Experts of a small language model: 64 experts in each of 9 layers.
Below are experts of layer 6 (counted from 0) of a mixture-of-experts language model. Rows are named router (the router's row for the expert), gate (a neuron's input weights, with its number), up (a neuron's input weights, with its number) and show model dimensions 0-223. Each number is 500 + 40 x the weight over its row's rms, rounded and kept within 0 to 999. Numbers have three digits each.
Before each expert's rows: "mostly gets" lists some tokens that are sent to it at least half of the time. This comes from a sample of Wikipedia text that the model never trained on.

# expert 39
mostly gets: "ers", "s", " they", " people", "ens", " They"
router:536502482527385532427509480531566440481548524449449505491496520466554522504483489518523549498484508528526505483364477541501495515493523550445487464536570412555483519554445493425559470503487471526502488480518447561461467500490472515443474494459448443502540548532495538551503513529582558571568535469478587518557471490505483568489483493535500525484472441472521495506515476453472492511478537532461484480538432545507516590447442525537503446503603535501577457549510452554450450504576602522476481516493486479474550530534524464483503508476482503509466467481492497564464524414581471527472589475494510519538453483479441470425523523575510522479470496527498472516521493517512457576469
gate0:495421530538440535519411501514466482517471513545417552462474447493463570432427488501479588427508516510580441505452509565458523492510471486528483504489603446513497450502511454428509524475495494510543510555505484461534494536489469465481502501494501563485488517547434537533505482502510464470425506497501492466455465511473484493468456472543576491524565490522397536481394488409504536526514507516463536476593530509539454549585459507546531563550562490470492538492510459578580536535501543510567533501455558537444435561481546547520491557568508465489479520450545480491474499518533506553537491473479559544487553457522452450500483526512508492529542515468544503463469518506431449541456
up0:471574484504537553443540474550517486467526589455485499537486493472511517570494461519464446547541549431455464469437532538505517501515521529450495443436534417501458512443454442552539504447499473490434489527535539500524470456468446550579544470474425468466509539550512497528454528477453488466525495459512537509557507428523478539583538551515507500543511517516573499481493536530474499484570523577539448482492490454528521498429476523479565515528501552537490480489559522475509484449585447433477463440465476482537487510437487521480470514517520486501502407510476455569510475425557476595503513565541517519593532432459482492524544516534459547469447495509412477553446481458503509450575

# expert 47
mostly gets: " same", " largest", " top", " original", " father", " highest"
router:507499477522454517460465525465559575496519538482497544560515497533545540483501502536507534550457511518522534472482494500404484508466530514472446434538581430564498489484447525495478494521460480565499461512517471505468523472447516488460485517484431438515499513529448503479492516464535535518487540562506542494618457538526530623461515454510493505487491436468522510527495526445498394501503560572537513516556482555497464523525507491533466436567499456514526500579557468508467465487510532536588511541512481461481525515563542498460536483513450491480458515424480507577428582500538536525459540455511511548562458483531404504451470504549482547599430460523567423508592463507492458528491
gate0:528488504551438477425475506453496528511479522478485493445517471473571486550539451426516500530476509444440529492550495593443412485525514471536522551529494506562520484435465544519486538481504477452510485500520493487456505467489544483498453503424511515564528510519523487525502567475473505508532502543483468497448419549526527606465496455439509462460524473555505516440510524488490533538428572518520551463477510466459500507405535469557419492501425511513494504457459506503487510436539540543519470507456492470522489459431531489578472568519403556464513554516524478496542555466470521425525548573548430445608458487533422531471463497467543436543443581514486531464511541457528516483540
up0:553510533510520469488492575524529506547499446520489550401554484540535508512514518442488502451517539495439499437567389512512481463420476563417518528500554477516554495498486540568529565488482559514519514550516497441473519479504484499558430489494484530425474487520536568515529483488460501479549474556513473500542418509489470542535479476552527500477542434555534475459490473487453545512455500485534512523469470436463510522491526476549471511471540527455517546492466458494535501496486582497571429531424505486525505543518553497519493543484473544472471561449566491495532547433491490458494483467505407446562421504566508528418494524439559477554453567416550508531551494566490606503464

# expert 40
mostly gets: " his", " her", " final", " largest", " television", " previous"
router:496484441506462538448474535566595529455500536453555514509507489439516496468453523457537502545434471556500520484504554455472494530403522494470448492551539477488514495519451556529471497534466464553502462545478501541421527483463529542502448534484393465470512468492430453486466483487471541531495539481553538489509474563529538613490485497468515509487453413455547525554471550505460454434481548578538486518464497546506513534469456543533498460486488495545515514574516443478417449483546534534516467504482485421472598519586488526466522501455463486471495505471487459525429620477488480505459583502521484514544465521513457539468486509551452513526445465560524434469559486432506495562455
gate1:458487562479499492457426503480523494502497497478488470456505466500499505488556480490533544558435485531407475475509479547516422506432519453611476438475474448447502556572481507552462500445536510469545446497440529531462486521450528513509539516536446524488548480482409543482477551431481489500523525492527464490562486567432508466518452531463487465499570518557459499570461481441462525460511609550567461495492486514580565499493515553447510464439469480565522435503583521492461421480521495567529554525429462460481526487500501492607508472508552513450473542503516470526553477557476516536429459575499503469526539496483507468449463496495470518439442457538452564474562464524493499509487
up1:510547472458560482572552563521450440546522525531554491568515453488527461526494514557378459521493525490511502569562440524474526492511491554394545512470525543531519471454511534457456496484520490543573534501511446425518537547505502466501531467536518455555517547472500529446509501505458479495455464473476471460522538413570494445491520441520467468502507592477462471462510523501524524521544487492493549460519455480477431524449492462584447468561533550439561513527472458448486507495476492489463549443604497535434483525530486511513524526560467511451505475517549500443431444448493467475461476500531484517488490479438463494446554440514458494434535607548531503483448540545456542468570

# expert 31
mostly gets: "ul", "u", "ij", "aj", "ig", "ik"
router:496484490505511550477488523492501516508492501414480493526488559544558542470432530518454512583445501539560523413525526541522485489451477502531460481510523517490467499492458487541469419494497467476535427546461431581475535485496505473441468597441408433505504483524530492471531490523486576590507573536569549489571417516544497572528491536448518470531558438503569511479545511508446455448469558496478488473614442481520503490496543522478497460477542544469525481495510487488483458475541545439486491532489373505546507484577497474473499500523515502509412547463528501542431518486476483511483547526463509499502449523504527476490436555612424472514466474490482428506510533520526505557478
gate0:517442485487486494523475498462535537516483471443467489555466456474612497531523514561544452553470545515516468551464455538486524530479539435548433550495502493441485541464530448502425523504551555453584505487477456531446440504503590480513387595536400507501525534489482534445614466493464552479458522521480526473549436560447474442468480498437481505546529436504568453443534538513438466484486438518489588473545526490548476543520525526496480508518525434523482450485501489484531492509495533468468561477508541476538489499462446490471545552484490480501460538517518551588501537543518523428535519480505537481465545506507487452435503614461436507492496493472550447538491477473511485529479
up0:523449528478496411460581488457502492505482509539496487493485528522529528515442505528514445523526472473493535469450481585533547544493644493547569478441484576488558516506503514521475492481545559519490509483516515510513442521485539451447481571471452502463493561474539600523520504510536476499427479562544540471585488473442470543455455539432488500523532502507515455436506483515492493454517433541566561483571531465559486440479517485461464534500468544476443512507445478537531558560532482419545508534489506529569465535560467532491511495491530452472517533545469585561485505510503418512573420534507517480431563511449492535449465589501477530504455479550524518544522546555532466532535

# expert 53
mostly gets: "ko", "š", "ș", "abad", "ō", "ek"
router:530525468525450566518529566502498520509513466416476526576550509553496451490453461521465502521503480530524531484522477512562476530408538505498475498538517498518448467486482501492495468507533474531543462541501462559449566498452497510483528546457515468504518488477520454488480507473509607631482506487519530498522486531467514627537478582444475524502573486470553548480542473486501468427461561526539483545507388537471509511508500472529505438499528537477549477539508499504483480400569495483445482528458410481517493509581521472485526505479547457489482553410480475556421536495489474531435547462482472506537396517514542447464481533599470576522478506462513421494496486466547518567489
gate0:498527552507491481519535512536498576566463502502469417498475508430496548538515538457509461468489524575553475483543558524477533472520519517476560496494478457568567500515551447506453443506504507558525478552591505509502498593479486527561536570503491525609521497481504418505542461546535559577520490479512488438497516516535478483534424557519456455454444477524500499548537415513486539465519463499484509432437416460490559479544520447530488412521518517503514475481480519533514561501506539524574477524550558519532493464546473420511545549474553433475463509468452491448487533525447477551454542453470477434498543535386528537456490483483500499457453511456508513437556546547541554476512
up0:558507492497544517534535495531478445509530457471463472462543515472500508540516549481464542472481528506515494485437459467481450381448543635514505503519503546463516558505487507533541542531491466512541424459489574541384485490530476483461529468481522520559423496512445450504500505464512499471460469505472409528499465506493567515416465454519553523522465512508469498497477521520501441583419530495563466606527525576469499541472527485497495493475531554550556529505570546532527440467490531442479511494481465515517473456446448537555514522466486440509431524510519428490455520519447518461581445519510420538469514493556500450572454479470580485531509579475563500517460531502547519466473

# expert 25
mostly gets: " book", " medal", " research", " position", " work", " end"
router:569555442564513512478486511507520533458460473470454507508593557530473524477483510570500562566488448579524521520475490482446535540500508494495456442459539486505484436541503519494453443528476463579526451484510462540456483530510536514489492560477463502487497492501478448458440572534532547503448516514500535522530550537488554554446545487501503510480467409445538479551544463510492466497526531519509515518492441556548496518504487595459508459511530495520518523600461544433428437510543536510533468510481463444475508474576562533421495539473502478564516521418467494480464473529575493580513474559469497505563473442520497455485463492606440602503440483510515404579519493446533496487504
gate0:492524563472562522535515454482447494466441488523506541514541546515496424482536540550462518513470503517538506437579479459501426506459453512514572460466457534416524541506551508577450462564451493520423427428457483454476513537578515502539518503559402468525539495546556461519458587477466467490522432467477545492470468451524427446517498458476444551519514542510484521520545583531484504474549555538535471509511444499512532452472456501418478535495527469479539526511485475434431491480435498441471511463468510511497542486478597542474410516457482485566545539521519527507515455533559441518489517473525507491527455489505572506528444528501450574472459522562521439493460462536474564509515
up0:487519514506468438447515536555555524511434512515545413505451569502498542508511465491459527480471504566507473535480538575421492587490556488488450529489454512521470547507475461473527549561455492497439497545534441479489522509475502469483421528539569500472525456433475401447492498506471505459459594551566495486456476478544524555513509525437511477542507489482498520486536478527533564505526529567470545472447510556506517546468594494569470517455517475500487487491540522590527579537474468525549488551470493462565491520509489598508510478480436468499525596506477483490501572505498522520478534548507488577503533549507496560496461474498456520548421470538577505437488591516490436439430

# expert 58
mostly gets: " \"The", " You", " you", " gives", "!", " give"
router:519508500505471528529460489512521469485482539469471585489518598498516449437439496502500566558498479560489524523475537502545505524418508462509444475579503503543469542567488509542461480475514438544480495464464482484479489523474507552459499584508445425492528503506452521430482491524538563535529516493480536429520479527490476532455503523465502582495503444464575536575520543506418485485455531510552451479563449575493576562469464522453501480518498467507487438629562458454475431451510544471487498515476515512488485537572549516535549474459495519511452459472447449568470499479467582562492536434481439509485510500586522465484455493552479470502431464500530420557493456454546516570515
gate0:500506462545479539472470413589583509536457487490500561567566525513499491512426499421540558499529467487506561438519523487518553507447487509546461533561470428443470506545576562574499518399598455475487529450451529496494470496478513519513487545555515452454516449488471492459503592503542472524516503485480466496544460521493534477552444483453440502557536491504478511525490556524474467491557457455527485479526504484469539509485524462483490450504419493551445424550576502472515482511517561576514471557431480488549567542508592537555534488507485566529505512498467459527526530525512525545486465535589401543540508485510393486512526483518500515503460435494482466524542481470493542488522
up0:544521505560464492481498456549505473544391475509495587513553522594474429518455457422456496547543469467492538459567525480529545485469463465473448499567458457458437537508556523618563530469564488488502575467488530447485499469497469495541494572545497475499541435470431460471466535522431456494550505463484492497550447524481456543543488525462464464534476546536551512538499544580397484510517484477533446460519535479469543586483476481478525499498441484541471410537563479471546526493481528529530482516472463472504530502489596512606505445543467523549525474523435519494553481478484515530491457457508437505492508521551390490508536508470499501551485515501531472526505451456504488507530

# expert 55
mostly gets: " there", " series", " station", " team", " area", " family"
router:522509448554430499416483558541479486444510536484518459523487578530475481461509552585518525565415481506528506539486562478436545543448537599496413426470542468506411474485516514477458462545460454538465451483541480498424541457469451511502506547485486492464512496547531433464453540505571529510498509512525570477554512546479536544496489481494495554437484440479514517517578518481558430486530538571540531528547483522556474507526491547487522469537525526538524536557481472436487430483550531507544439549515461464515514536516519504434537502490479483458485518480553510547466534535554525516483538479501522527540483431547450500518488526597423508582479500493502443491471477425592490572476
gate0:498477492535567521415526510459446485550473509510501529502530560519533441451504569441491440471477528580497509526498488496474478484463584495445490432537518481552498529482420577484518515492516552529558447483522555515485513456560513537514526529491514538473437545468517506440463507591534465515420474555452476476466495501454390520472548453493444465517502486581495436470475456487503515542488452539524568491482442571537533564467538570506542569563509555510475471450481545449450448461468508477490466506520505563505476480484466553501460490389469544526493432535479536470522500577495526450445503564510456471445536486480470488532526472494539553412506544508431496458465492523567551525537
up0:499521480505545559549483487507503542512476532438531514459475537576505462489488454495524536502500452538505606456545492529518476550516528487443518470545434436459508545451481484506427422467569434485471537428463530448546492552445494482493457562436541539525444445523444564551429488481478521485460506464418462535456507526499490474577458463474449513490484533570498518438491503591414505398441495474545558548528511435478511441521517504532500517531527479541494451452476480480498481496448524493576491532456527528508509537515506467526435436503556523542448491550498483531503539483533563440516526507556450511540543555554526439463565429449530570513487530528467492480462517548513449559479

# expert 3
mostly gets: " member", " members", " Candidate", " Minister", " President", " president"
router:486510429539449518459513543468552453474551504511474509550572496507522472477448501477528540491468527553521541527468532420439511546476507543483484448501590476540441455527465521495505404495470471529498487524548428573446473464455525514488414540501474492440536443533544492441506571485509545522507509508570546525508486573509466559464488468506521566514545412423527475521553459485539425492525496522495503544498477516509503534424458532510474449556481552531574506574538479516450418497582537507462476528490485438465541511553536492435524499503467474508486462457463473569451540518514542526462519523491495525522419492473422508531480539621430511488479506505525399515456456474499470485443
gate0:474487511515565441489538558568504502464498477531515540466542509488431509490488525519531500485548544435582462424501441455507381527497506514414515541512540444511545481531466537470548551475508463457455484518490558561516483500463564466411507546563464499506521436539473492554480527523485468472454452516526464502485536531458526490573542474461489537528530507561543488514576472483505519550479490481518458519472481438421464458527380547481479469572468540461491504518510453550488537454561507439440621484423451521474446570505456495455506524416489475457566551547475500485506552540516511484535475468506500480401496525544416504569533505541512470488481483508499447512505507510460488536516
up0:541550543542554492542486522461458442457476497515489544550507469515536494422477438574542525445436470591489434463510457517458467467467551493459470486516478459566579482501475555517553522510489501446440425509491532530488486488556516512437496482475479501491552552447549534491550526569453566508553502495492437523470475543473534506546550433458447520540401490547453447517541516457476570489560491508437508483468416527532542522492502533502422481473526420462557419452486610558526479495508502474466434502463504487539551435521464534505422525514494514471490470541474514469545503481464486484516517479511450511462447474524549496504469532453571557541468481448602463506468458482505527547487